config.toml
d_shared_expert = 0
router_score = "softmax"
routed_scale = 5.66
init_std_router = 0.013
tie_embeddings = false
seq_len = 384
steps = 3270
Below are experts of layer 8 (counted from 0) of a mixture-of-experts language model. Rows are named router (the router's row for the expert), gate (a neuron's input weights, with its number), up (a neuron's input weights, with its number) and show model dimensions 0-191. Each number is 128 + 32 x the weight over its row's rms, rounded and kept within 0 to 255. Numbers have three digits each.
Before each expert's rows: "comes after" lists some tokens at least twice as common just before its tokens as in all text; "gets" lists some tokens that make up at least twice as much of what it gets as of all text. This comes from a sample of Wikipedia text that the model never trained on. Tokens count by the router's weight.

# expert 180
comes after: " is", " It", " has", "s", " was", " it"
gets: " was", " is", " has", " had", " a", " are"
router:092186145121109115139154105128092097146163103165092127073118091177147075125070118154137144088132189166097165145081146173152113079129156141123070154098163069164148153092142090066122137111139087077174161136126094184172102121144199113147133188115148188139090107138112068138143055162109146097111100084095140122115150148107124190120095182155067125140092182071061123122152124149102102134099138143097118083165134121151105159107084112143145151139150135075168154129119090080151131149154138188152106114128101119141121148070174151107159152180090145127083124143186119139088083139068098143
gate0:109127113111101129180142142176136085133117115147093101086148176119165155178115129092111118086113109124085161157141127185153153175097170103118161113168187125093111047113169110093146117131132072139159108091113121173160145153131133171193146104156137141092135137136166060163122129121117128093134174152094126040140140128163113191176133134093126103053156129161145158160120146208075085098102209188106105052157120117193108098166147162161135137086106121152137116106175063116204155154122132131141130124086047156107176122148148116149120112137109141136080119152135165144101122108103120111
up0:154144144157099147091127137183152104125105165153167098141110111146132105127148153136121073165170134098138056137101078059201130151114078088076096078117099175130154138134114117147132137128155068131118166079183098180184175157132090125157141171114165175174069143122199091129142125087063138142119136127115066126113162163131118134068161136136093158113168137084100120150126106133167049165191112100108138157132118083149143112088122155088162117101110150132105097136123168143158120122099160145139154147132140126144100049158114087134087138196125090197169178098158165101112169124151191147
gate1:067124135144129129170126165112120101077078173123171161137125165144112129108093094148123111108148164178121071104110123162178096114118138096104092129079042092092170123124086139155081180100076080140123073122141128147110199134154167113115152072137131131175149142090099135162082097162124091119120129156084121175112115108103141164120149153114058039119113172108113098146089058144114107078126155104152130072174103114127208079133144123153089094177161124145171102164152161149125142189143125163185114149084081133172152141160075125104109169114121161116141179096165084155117142161101107110
up1:152149139132145075108153131139167184097081125155135122136177083164155104206215149115140130064159177121120054118070135136109124127113151167091110148146062176118162108185105153062117134123143151145178113156073126109171121088104134155144086107098127132116128112108098184110176118100102135153064091082146148169164147212151132110110084147133150101155160095169120160136118190122107131104120137183148143070130086067127109186174120146097097129142168121117153135098149120118162158133118165087164134139157098125158171184124153141118115149140172155066094141126129182080074098097120074118

# expert 34
comes after: " ", " re", " a", " \"", " un", " con"
gets: "s", " re", "e", " c", "en", "ac"
router:200162197064162186130148076135154113133156070124135202121157075175132181086186129143126063146160120100118072133109115111120118133152132133173154148096084155081187101125137117110154100177117154125066097104141162104155148118188139123098106141137121080138069162158128153182078159132136101132143135166138175131148150084128091188157135119148074171085152163139113121119143203089135187080125098159168146115117131165116141123163110153142147192128164162191142135168141119088120130099160177110082175120149127110144085182096097143145149161137140174109122111091163162113147071118153151155
gate0:079188123154108129127157094102082178141187116125141134083152165113153109131117084135160143142120139103119111089087152147075150116152104137092127152133109106129097155165071154149151079149078173089105108142139152092164136146162140096115133188146155151042161083148093135098122134119167072134158108182196173187112055132122158158157144083090097104093087070152135124109046117113100122172097199120056084125170109152135109130138111125164074077077139137112083148122136136085094107153179145108156128174193097132130185148131139070103184119131147150175151143155109148130167155131161125133
up0:092113153150141121087139139155106154075164153126185157164171109147100155094144122104113169139172114106111080145196170125132147154117128088122124132151181133141159123115169102145164136112133038107166090135175180120130100155165109139111132117096137180118159147158167105107123126145198092121157100130181141161187144157160136154164147105086102116141093162164169136113144098179057108156177119115148098125142089170066152129176114193166147106186109154124106118154128150138049117146113141164072069112167128147095122037137179092086112225103099106125155126095132074163112159129100131102
gate1:186063083164123139104134122154078153070170106136086174106150152126134145185147095134127141165136140127101146154102133118104187112132133199105106124087132113124072134094131123084161095097111151201151117111163135132185118082114126142130090145145079132103141104152109165138135180153061109196074134058072130128114121099136150137133162050127127144103176144132121103129124165113128183120117054119172091072152125161089112108150129121142150115181133081122149139133116067133136146129164128127126143131106181126171143242055140183148156132165115169080128100060097095119167131174151131117
up1:110126096138068143111143161134139100139080177112108163136168171073065129149108144089164077157153096161123164183115184118116111152129162123109143102127130165140048144131150206081134174117125146137148189155061083143128125057196125161119110182151124201097152183175109124142125116129105095083091118089136117081115143082108123118126104101087109130119181092142114209147081064152160154130179114079150112162097121145165125090088201099115113068128089064147154057172142115128104159150146090122157130115098146131164139102108131134091147095133095127117163106119107114152151129165152101146

# expert 177
comes after: "\n", "s", "ology", ")", "ation", " is"
gets: " and", " |", ",", ";", "-", ":"
router:069091146103059097112077121087130121132112148150101132121158083118139102095130145135155107101174113206121232105141127119079119128117109109109133108125171168181110139082139133132059114099157044155117055169192087195162177164106162169074098154121154112141152094155136127129148083106099108089087110121198131113085153165100124139055119143117113133120113141118129130129116179132110063166132180064080068127109105149077104148097111157137078139124151128110201119125146152130159158150184104104140079153132177143146097128121124120079150093157092132121124094118136147146088137143135093177
gate0:210128124106122177121149133177103151108130137126111131160083058090123158131078080158100104092138111089097169143133168146089144160144098139099171117154133148066179093085095118130145051129085082127099216074172111112094181136147109059111137113167142139165137114191135108118199074148146076084183132123107130126130105144144156150185165170114133125111157100162109081140122118095155103115129140073134141098102154079140148130140117140113165217116125120117089115138164129135169203169116137131100106122120120143114112172142179153088190114061174138139176154138173151093122164121143087129
up0:185107097182151113169134112124144145173092090124164128180123158115162158086068135105121113141143127092145129134057104100184097220133127158087142140135117130143190150104144095094128116158094149137090144188131063083092117090027135129135103206088138114115186114040115106106090109134158106103138086153045142113175128159194184098108167064131123167148141112159068119090100129102151105088121093124158124155101129096097150122122127118132108100176049137097177160132091166166172106115125102177128126096116145123130128127128132144162147151125124124104171164099135097090099135107105113119
gate1:083103134137153143129120160204130103117157131181165132050145123150143108126105108073126093088188152096089159110125119126100118138129110159134150126119114119121082124099141151112112172134139071136089135104132130072134098144090181139096184162116105101192106103134132152125091140077097051058087105117088095131104127184153148182120189081070145119133148129070097133088045150113083060124148126073139105163152103183109168058100127130123152141094116132105159163067120120069124121159093155112108156147147132161138099152166179128112106100173122122132141146162087180122143061142203155101
up1:155110120095060124169128178137158101164151074138121157133121133122128122174104144161171125103153129124105113116155165115120194185131132154093072151149047095132113110063157130117087124184103136135157177146161135110086109095097147167093088092159120117146142123126096169139133096171130122091152149134100167184113116133168153151155150170121215160133113139149164087174147078139095087157142190111119166140052129132136054145096076081198132127135112101117163106136138127122162149125130187109118195092140199149165099105146134152078169161126164135190107093075106120186081161167088135126

# expert 195
comes after: "\n", " Born", "\"", ")", " birth", " Location"
gets: "|", "-", ":", " |", "=", "born"
router:129166090146075093189128157180084098100132129143160075195100118102122104184119141127147178093097153181067149171152117133145118149127118060095123149185126123091129160131120156133162072132111119074130204152133170157089099112141156170171135065158097101137137073162089100072165099124110111133113076085126095087100111134152181111115177109087175135139146130177120166135061150155151106151164221107054148125144122176194129131133149089139159170090100114134124131143112150160111147138148138070124158161076124157177121172092127142109136117085139116109117117111123155185139114169087084122
gate0:205110122082075110169175182165148118075136179164165123145070121146152145128176118161109095166105136138072121125098150127132110171132092105159151137074089145114157107180108118106151144128102170122083120104162069126151113167152124153111124148143105123154122121119134139133183169154094090137076116132126169150113143122144148116167188167073179158088145053144132165138134119171177126090127147105125166118127071157163136105130093157152255165125193151152087121166096135111074083107098105051118164110096126095081116160145158130101150125118120129130107093123073140129055061108156138120
up0:107213156149134136192139111112149088157085107208130087139151088162103097181120065147156107139095135109130105106162131151127203163165140103151107147175112085120171122169117090090097114132174121103045129137146125096127102174072130187126182129162132114141120127047116155115106146155140134185093047101078105146146111103116161139116162105133103191103089160189165120107116103122113105148087128118130108089095168086133164086104113081107136116106170075139101163139125080147123159152119160141153072131131072076130174174128136139084093176123105131136112128064080165135081101134126102155
gate1:087157053128117145106149149150090107094175145128140124149043126102127111128136125164123095159111109094094104138138137132169167087132123178127162121125190115069142171159115157144136089103111142119085165071095120127106120091137129151179107146109126092120104107118141113138134114075143051150096146081100127143122173135134139064126190109104062117101114110134110135127094170086155128165111100082127101121168142139171104113200052120112179144124169135178148190127150099092142132176132118099172156106113149187122156152193103150143124115042090101015167072099178106121106111160139157101
up1:113079117140198164113127184075194121166117168120119065136092109166159082077140126109077126140131081118106121102182124114166134119140129086114162104201087074083144069119161124143124156108144099163084119102158165081114131146105127150133093131122156096138147148131127125109093096134112086071102146167087085131129175099109155129098053152112174160126117137119080093116140198068076134152150103137103170178179063163200119194181170141157169119162112177140164125126122169128130137121117126128111140158118130127176123128067090198082148118123106092095144067142175088105135105137141102111

# expert 216
comes after: " ", "2", "1", "3", " on", "°"
gets: "2", "1", "0", "3", "9", "5"
router:122083146149151108061101145095174166115091156176085118104106105196109094116123147146137079124159139141101112113073139139125167176169112133106171114081089127084167079164135104119127139101085128156095121093136168057193151114128090079138115131087091158101086151111096083084090131115161084109112154112084093115110146112157136161111159178138134104120129131180104074090118063153165185075088102117165131116127169118157153083074146099159094157095099112149112117151178144137111160081125153122187129116149129157093079093094140114162092101156115180181168083078087169131185142133199099174
gate0:109139089106148111145162151189120158089163118115175187079167121205131102118131114137149144117139160134033110145131152113108089092121161116130125104125076137161147120147144116120094140196105101104122136140115074151147087180104139138086113167120145196118035099093128091075127126076136089148193146064085060084113120125141117116090121116161138130084099107110095086172096118067100136138154095106117120133137163155127161124050101156120187108099145194123151164139153139128148147116126144134138089147066131175190162078108185150172152126130127161180131087096142135143118079201141145105
up0:123150108122112125127150122107166128174141097111117170129170055169107132142104049106161115140140151114133121199085156105108031202127147117131129124190123124169136129159164127110096198158132116066129094097142127163092146093093139132126128147058141098142151134140148175110100107157091177101096121094096137126127102135135095079182146105157136075116161113128162168151095169098086099186103158142114094173147116098146093108071067089096129108127079117129148108159154106117201120077164152139106179086088090114101127166192114109129129168191123070123174130098154132132095154143188175082
gate1:109195121118155069050078151150154160128109152065107145104167129137109111122165111127088208090145153108094162165097154156090136152173097160156166123144120094086152160139146085127089084094143135112120151109070160099123103106086157125070134123150084117106198110074134116134102167129161112167168130101190086131161152109114150159095084114159128153055118107153208110088099118167178138120124172106086108125141156132113119169138153097150189158103145112145112176129124105087109163002084092080111153161129125161097108126077155128159129169140134174178120140129131123091110116151160135130
up1:138119097129095133120113141130180128154179105108156163110129090136147086111122142127127175155098125097032138159127161077134190138148097126166119171120088121105109151152095127134111064068094157101127131148180131100105149090121178147132106137078152061052158072115112134144124111099118113125066178116118147138151164177086119154083104186155166165148067144153076094109135185148130117125175122167144162111157114110078137116171116135121133171104104102170159147106117184113148099167109130144138164060165081188109164187160156123177052072138119164130082178154154087156133072123095127124

# expert 253
comes after: ",", " in", " United", " the", " of", " South"
gets: " an", "ia", " mi", " An", " France", " States"
router:101155063144135176115158142132187137044145180138152199121119112078136088074184134140140141179083098074124155122176086088118102099088093087103145142149147111097084104122115122129121159170079180147164136115169096140143162109071210099135143141166138152161133120136070178127143105109151098163098154116120138109153128109107134139119091052172163122153097080174095193116160145118085089162159105140092063112153124156094108156076088089157144135140160180097084130121162088106092058128133179184171102183124124084154125139094104124144083103093162144104141118137139135122124126133168140155
gate0:175192161086084115137138106172058086091128096140192151112150151099118109145169149174175142123110138126123130114163186091079177121112170107124149160145132135133068061077127134113090163169115130114153121121115129075196177111184105162149134080122138106146166116119108131149138161133153127119139164171129123099171163143153148138115063069131133093158117102111123093104124088160157082135122074103108098111151143065112134108144110107146147149123137130080099121102073120085133083055067125080151150146103088141117120085151119255188163120174116135133096102117146135095147091127158146125
up0:101111091092114216140178133173161065157099107132112097096097173183147151131107176094088104178135161093134134151127076133076097177187122124066100089095117147149147168148122128125089107164094152149133110128100117118149167146101108122094071160123074091150164111127200127149116136128142130128112110152171160183128140143155119215109120069158114055065116105173087089099090116141114100174167122132131090142216156101127121175122134180177128177105145105136120119109169066126089090153147121140128113188128104133125149097144121171134131103066161082080159093169103114099137134131136127084
gate1:144060145120087119113084155120159108113117088076150151152180129141156131152135097131161067129154119104146182152123136116061160183150136164184125114135142115165147057121095113097143100119126129098071121150153083098144148170139139117142146119138095120155109154085074175072112121151090121143073082059150179061137129131097111102174137130127107151174114186170163127119106116215147070110100136146132084124126150086170143136218176147158129090111155201108088089122152129143184128099099149154094171108074139153108141199097097109146162129116163087122106124088165104072095129116151143081
up1:088115096130159187108026104068091167135127154062137122107142081190131089146102157115064139161172112155117174147108130123083157093138167138169102140118104158154130104117083086110160197167105123121143078128082158120122162133142191136133154082120141162151101155160082155109106118053150192160126097128116160114136137138149117088113144133089127177136098137162153139164177133123063161150163136091165202138140100155068203102076095166104115115100103107148090128136147175136129155141144090119099127135136097116057177128178127170112085082181150113103110147088173115109141151131102139091

# expert 68
comes after: " was", " as", " is", ",", ")", "),"
gets: ",", " the", " was", " and", " a", " as"
router:095170104115104100188092144113076126119111157061126117132156163149138125141060162175085170113194098139110169120138090159152105145064127130119130181122111120151093153102126101121127151186136100120146159199167155091108078097133134136123136182177140133103137079135113167090120086173104124184163068084113082116183109094109166111080096082091168113155101183134149114092093149130108146131149155109067111138157135162113105167126105105149121133102083088087105078174188122136160120087170151170114172137072182112080151163135158058055145116125104113095154141117101099153064139103146122091
gate0:097155134102152140115120108118141040098189149090181091063124070137139141113137154193122148140144129106153125140157116121163146129111091161150156101135131107115078210125192141095146073111170123123158154120026136127129097155151171078107177227128165145093076169149127125126127147111191102125142149146115121130132151078123106130087144132149116111108112098052099131182118107102129151138129113150096125147058134097167111107080060160083107134137150103151194192138150138124143156128140133165145120078118158184145104157133128145148146096166062068084133131186158171141160166117148130100
up0:094120120125210088159170098100151172158051189128111149141162187145179105132115112086126136149147117152124131167135125206188167118122174112081058170116136180133106122116156103081167164106111118144103112153120155080131159139128115090161140156123135091102166111082123139171152124142116137150137110152084127079153160124140111113160123098124144103132143083175147090128171151133087112089139192182104167124176143124140200191136166147147104134177123122160089173069093126120119010077103108120160101132166130120090133108106146119083159130098165165104052154112107091132120134187088133128
gate1:082092112119129125128158132142140125088182147107146133096181101208064135141117092138163158124164111173156171081138108119120116161098141093141159133121092188106058126136124138106133135155159182066139157137138172095215079109129180172127127176136152207085150205066095114175113141128114117140157108116089128099158134150074075089141128096173164142084073147114097117092111076127101072150103157144131142116112078166126128115116110147140127128164109129138126156068103099080112073167085163148137125067127147151140111080078170082175107107124127173117144139081162101138158092152195136128
up1:157148120126159159096152108081176158135151087148137095107145135167142100113149156169153089165120144136104135058106146099168164113092148150182177083092170124133133158188156165161170143184085106166122128149141114112119126124188131128152141100113184099128162123059118142140130121143098106096059112190122157135123071156037090147121108112122129092054110151133108180122129117154169154115164151165161106165121159122180151125140189157111171130115107115135126158175133150133056126078130183113146124104157107135066164087123167103116137186130138080121182121062150145127138139105162097014

# expert 246
comes after: "1", "9", "8", "0", " (", "7"
gets: "9", "1", "8", "7", "0", "6"
router:175093137140065157115168100078127163190166092099166103122136192151163135114126180128122147172086121107131110126111145090161124139104100138099158102126176141171101135166173119114187153170090148146150129114130162094092103061197066120093121124096165116111192035106152183093098093129165133153107076075151081147126137087123133176132095129118089136159143153143132095173149127152104148137136129136110135129161158116080116110094110110079089136138099079138184111200155068092105144104112096132096171077175125060090145113174108093102077185129182110161149125127120158117081129120159155105
gate0:151096095068111098138088104141160148097179129148128142195158152161043149166096162137185094108149134110137104144081112095165122068123081122131140158157131144131093101111041130144151151104146094147139136087116099133094153107093113137147074100123115081187036075168117120105172180108086123136160139143073166106129184171145120115131121146173135124051148170157140153179161156111172147107115102116137114131098110129155128136103167202087207097134119150080113088093206124107126081176116166149159061135110144133167137141155163128125137066136133100094171143140139119129094124107157143094
up0:126152143082076115075169087150131090158120155147104137076086117102065148142178156082090097178070097116196094175143138126089185092139132139188118097127141140115066121150119147045124124181126112182064075030097104134114128162151126101141132068158131085150137138137060160168180176110129101134169159092108126115125122136114138111123148145108109162154151160142167093142106142109149112164143168141165193087072104104103162111138101121108121112103120135159157090149168084099109138160159117108187116129140164120085108154169157176189130158104164124092158150162094189133138113121101173128
gate1:154117087080154138140142107062137089150154121135125115099115153121083176139117181093115120119136114134132108156155174137190152145107124117162132073074105096095124171135163140159095111095106138115058109161121155068150136118157174101122100129103168134124202040112121156101116138077129101183182205136152123161152090094115124166120161149107151076179102189150114128156117143145135166055144143118217128149111148107169175142150091162106157160036094088114095143163154132153106130111136094105146136120108085127096164138157167133179135198106167134159123155038126116157126114114168163149
up1:082119175144097108150151098092123093098146073124114105190138118101124167098099175077081200163116108139119169120164148152099148102085111135044071101085164164137075209099145108132121076135107170126151081120064102091126159150138108083060121094074121105095147094121141181142090112133098135091156095080120157121092109063148063135129132166128129151150139099098143127115123074121100158170105185132105167127163152151126082139152081107125108122113150124082135125107099063127082068079116104076117113105185114113161113142164098073126098114138144140162141199108109136110147135148112057126

# expert 232
comes after: " of", " in", " as", " is", " to", " by"
gets: " the", " a", " The", "The", " of", " an"
router:087141116067076106181089121075103113116154152156062124147126157140135098135160179194126219176110118089085102145088100135160140120100079141159125148137203120177069142116119124113112115194090138101184111159162107146173096115148159185088159187162077180128095098122121131128215067151109172111123097094103101115174109108139159114102094120154115134127108120117078084131180148109158112156130170073125145131117160134118117151143094113124158112075175119141186128197152106134089144125178094197152132127112183116164132169137199115095111110138152068119122149120138138135108141114109102108
gate0:116133102084121127070138108083085192145110151088117186163116122143071104131175070097129133146153099127151108128180138062184122169168169095118114115152110151098170158119121146069096132129157161153137155111092130107139109147126176188135169081125112117144139152164083120148097176162127184105092078075178164182125104130116123136118142167040179161096137082131103146140106129178100089100147165086144126118140117184176129097153165144074172052150153110153068188119165095118105120148097083172137104150130140108093104167179182139084108129112156105081101172121092111140166117096154165147
up0:128098119101125147203052121094118177150112119098119111105113115117159161116134144047108111148157122064058173147159168196138094161132095109063103125183164134165131179118120101186098127144164159103196066147116137197097137179149118142142085126174178164135152136138037137108152162150082169134092143163159159126130152133114111145132168169147171124154095110139127136138136161104149143127079092147093118119155127141140139141117138079178134153215173131120160169187155127150131166122075060109147121165123097139138126145138177163168152097118166091132164124156124168087075077116147112132
gate1:155165111098115085137117110112124185123150115170165179110148124142077154178116127134106175162151098174120098168108129150137137170101115116184127138104122135135082158072148069165096100161124137131118108172140120115111157109090170129109086243156161081165126121106089176130099136161147215159091123080110123155153128051054094113190127107107186089101162126155052096149117144094102125118121187131150140106100115112148119084128071129163129096153142107175132150158113130143104121078141102155081166074091129120230157164113075162070139147169151125113127133120118154130135097145130100147
up1:118056093199115090129140184125128108188125078133086070082076131118163123087151114091091132136091120170170121152083128169163090142143135137127123131123081137127094151077117182130190134103107103158151098175095178132115105139131129167167177108136119145159155094123116156172076127161107148148141107173101139143171114125092155151146121112138092090121155116103117150105124114104052088123149069061096188156120182180166106126186189142138114114163156152140132057111060174113159157145071133144123148091096084065096110077106147097165108163099124113135143172173179129176118170116155135144

# expert 196
comes after: "1", "2", "9", "8", "4", "7"
gets: "9", "1", "8", "7", "2", "6"
router:136112180134113081144146118076094158167106160168105124145164156162134133113105180100115088124044113057156083097144134077194204136121084106138158093162200066197120144095131076129079129133111128127104155136176123150123166078109056109165109095124108135148159117139125124060121137126144131158156146092190133126111131132121170087131110110095137117098133165152156099114193141118166191118182120067127174133165157128132104141147154103100064138090084098152112111159139101121136116079111123147149098152177111150081103102166081083164087138141084143147177056128099099083102145092115115153
gate0:175148134096099172130170132140122143159096119173222091123173128122108133179129121037125168107099180141147084098139136154103094100127080076169091111076206073134150170168116136097131141154133119127160141108156092137146172080146114139129164142113105141097119125182157095134158110061089145143155133141158124102100169092100121113189142117110113100089160143147125092146124068164157165156167132084128171115096147138088164173140139116162131115107069151122094141142101124148116081187085210096113103068111168089100135214163106124136141134141138171171092061117129164106079164126139094107
up0:125130130112114129096006103111151185137163158156155164148093168167115144069119166158104137118107129135097154123139159122092137131052167098103099083176101083114142074138065155139115073144143156161174085108156176123095131095203181161186154092132137128070091147147122156171162113085103123126163170159108155171131117140104117186126142132105164181115103163083130132159180122154149068147150101114146102118074094115116158171076093126159082119184148120127067107157139143173135157168153108177166144167131148200125130094146116128149089148127105113156111122124140131136186073147135176140
gate1:167149124162179148164125114077120144109137111135097115095199126097194103134154114152160089139150150104082078086163156122161118139137093132092135137123102097105178148090136157130135132137141102058082158112178159088093046089145125119158086142152184155151122135147099129083131131134165159177156165166168140162158114080104096099105082112154106120070159138149058162153136142151148186171092135152156180130134153150140196147137154173115137112141148142123121158153150139121086115130066143137106121034098107127099139152048088054116107089054153122190142103137123138147115163115102202161
up1:108127163121121106088092088172119111119169154124133137085095121144077069068115157174096090058186144112173133091123141106093136129086120143075123143114073091099129086115163102164122138135121167110057081079146158158098122196136089148132119091103100093105180098127115154098114193129106070157165150117174152083115095145117152126143112079102165163145135113107186182159103109108101104123109123148108174093160074156150131123114130171101110157150198080156093147111171098136152155126157147175120077150191187160160082091129077100126166120098134122123142168179127183105114138153210114143

# expert 119
comes after: "\n", "-", " =", " information", " U", " Kingdom"
gets: "-", "\n", " U", "==", " Country", "N"
router:133165129147070132179104139155129089181189133099131107190207118132081153156184165135163172134193099100138146085137167178106142172127088103097174163177147111151099175162151158171143096146167114161131108121162109088154176155138102098152092089153153096140067174145143076136119168146111081057157070160149130118102164121134066112118110185113119136145109124177148167150143174104146150148107147133080177114103098152182128132189151076087068136169134136112094162144096173083155138143136109125145166074125084144153136121128071129148134127170081096137093123067128150152139167101117108159
gate0:188125106161204127138132120136089139068122085118127082183136057162126105195127112141103134171195154081102118106155119161192132138151110139148146131113122128088111184129197158176142095142162060137109150072123114107113150118090100107156166146126135103126156114145122154199154071156141162169083137144164079139147144163128110155132179112091142137150091161109134128166162189117116123098113102186110135110117117094092131205125122080174131098079116070091074094113138117183085148158081132113105130105100159169186101188145108135145118123117151136136151133066155148123124098101221124079
up0:112126086153175148107093169120138091124092183140104110177169124101147156111130136153113191171135133130099174154168134114119153163170147122119109154140148130080144076142151115108099147116148121155103123070138062097165160127155126129159107175127221068093167156146101122148128154116119106132117087083109155085120104104094164128162126121158112112110073086174172168204157058142122164131098138164130079150135116133144102088097163107136166097183135143161098116161102132206116110089119128130023152164138129165119084031160051108100131155108085145156096159138088166126087099111098142113
gate1:090130125163156137132115114115092132171114111147078081115139179174098104083183146171127159151137125149143156129072195089137179100106149203144177175123152094155113151160146078087119120081153193098162120127167159077145130096134148126118127104150138106169147197073116058093054181139076152146146099137106092161126103096117157067146147173121117153073064135100154179127141154124116126108111154137093058152098096152069105110107148111170097093111142164082126124131161139103212160113111112167116179116133134076069154088096104132072149131166145127159154179155150107154123116102137133122
up1:089118168112146119102180138103089139085141120113099125165131039119141121177119115095151166212133176133082087102137123193059118119181128111156106136108157073110117144118133141155124131154112136123085151134052058099123165093137117156094137109179131119100182156144136089179104129133113133178065102088103124137139142093094153136122144100119132162124156174106171153205152091147123114094136166183163147128115121129077135127114100109169162099155165083098130083145148166158079187153070090087078100100128097115144077125178101163111115201099085126107110114133114145140092070053158144112

# expert 164
comes after: " the", " of", " in", " from", " by", " during"
gets: " the", " of", " in", " Roman", " his", " a"
router:087054125164146168136065105098154114141144110110170094162145118131091127123125157139085151111128158121157149092155062138124114133104096163173098123102136126215101145098077199096165118196154117110144124125175106129132132128110181156128172167172109111112131143118067145148153078178098163086123111087094095136142092109091087080098118135192109079130140115183121166166154115174112086169112139065096141137089094092147074173090094097099084066115192185116134098115140151107098098077099141117067127121118110103120138172136110117129100102161146071159072142086188125091133169123150089112
gate0:186121132111082159180092055125090122114098148131098127079167148135147189179120081105179116104192125081138099159112177146221168126119146100126159137146077153102127102121167084212173127104129130092105165166079158158153116189098097109150106114125125184085192086174081137093095067120120138124150171135145155183159158175123085123149137097102117090138161073098113111087139178093187108163137133156116126167190134131068106087138132181151109077134112165098120099104123121136103171157112111165091143122133101137091159129166135083104111124140172172148138115119118108138140132154131115184
up0:153128193139151166128150112127118150137147156182154115166170157179106112125168120173133122112157108059108154131152144136154144130175154142101061110098088181120070142118141133222096160193115137097124145138076167158076191136109119081132141173167113139118152110105100126131170191112138207150113213069127144103153078119136108143140111096103099091073089086141140079136067144134179116121094076089127071105151171074142169045129162165126064134119127137143081145170124086144106195119162123131139118175144107137107127105101150084113121171117150142141145147155139116124114169093133154144
gate1:105135111170138091130102043111163154209070068095141149111150180094170147127084135080129128121086141089092150121096101132114113140128137148148172116157131096120133177122092095088116200163137126107167091132118150094147136159076129135134095124149136068165069129116101138141124119114127123126087166085093137117160142108090154108079151128177114140195119148113137136134122102148190123155173175093086092108087100202195104137129049162102104101136118133117114195102147131114131088137145147196094141111108158085124117130146152133091144117138200071117117158063113176139148237118120137160
up1:110100091174141083133121111115104155143127201119198129136111125149084121144088135158101205144143129159155066161099094115158148093150097135101119143170128153107134159149146177054173138132140078081140103081140181094148159107067097158100141165186159139114123120145144124125131068162100138184052172158126121138144200145104068149112117125121163129158141150146093126140085134136103130159155128088145126149116152090148128113147124150180118104096158119144140047182142172140067191104095107186124132087099143164133149148144127096030119167113127158134108090214144103084077114103161120116

# expert 210
comes after: "\n", " by", " Born", "\"", "ed", " son"
gets: " by", " |", ":", "-", ".", ","
router:156117126115113140169168147132105178162127128123090109167113151160108130122101193104128149146086162182087141168096123162182130142164154098077163151137142145157182116125135130124170145118177151086107129159185173093102150169127135221131158083171151141162195094101122106112100104192117146096125119126148129217098133069176159194155153095106181110149154127125112171091131170089114087100151176084160162077155127127085117140152102047175131126153121145102200148153134105151075141082152072063128143161126083117142098155119149116141140156145136096181136168161145108083137091106168129145
gate0:168192099160079125182182124132116154138119188110130125175123155104091081096107149108151111081153131140139222103128090102137119192106169079111124083167147175167146100167094117100112149175167086105100125112178155159114086120187144127142133121184129121125117104085137119074075096092161148132157087153116185091161106071129122119104086147115150106070107168145141176141124115128133117120097164085136117132136130077139129139136184133145126152157138122140142143089122161176147170171146106137133175181102144120100171154087145163123157104118166172093106111104194035083159118195154203093
up0:126154122109173162172166097152111135128126164128089141108197158160145121099167135124168110179103122170061128132107182194152142076070124151111130175127130135070137147104105133154117146140107113073138135094140139216176113126132163098114108171083140138111171110134074094109098067147128148141170172095181118096134081175102182104182063094124145173121110124155156123128144183163104107124129169173135171212148102165098124136054149148178143144164142118122112179130133091125088159104148173061104109125188108165131106167152145152118116138114121172064180099102109154172129103132096119175
gate1:159110121103139112168145115142216129125146150099135104178168110141086121114082169105100132168077088095145158129151094092111102107128133141159138088123113095053167161167145134112132140084166106138088125128191148136119145102139189106105111121148131087153119183162095098129107075150084172146085131148098091085199117087184082171093114091101096062136122136069093120099130129135077127117110136133190166124118170149113157149122162084164117100176180111125080115158143139087050147155148096133123106089179101128182070162146091113099119089086135108208112081140082063104134114147114115170
up1:089059150149142202073147152079155189173088157142107102069146171146124118104120075085111095119138134138121129091149141117124082144117080109135170136101176151170133111105087141165118141169068130121101117174178180103141092172119180166085084121093136125088135135094108107132066187180098169146060096071083130102155129111156119093114105176146120155161096105112122150119162075185196115104124151119119164074159078194145101157147118143115183077157116141076132114120086123098127115106158151173120065120130136109115143096141150078156115151103120132124161091117073156120178079117155147099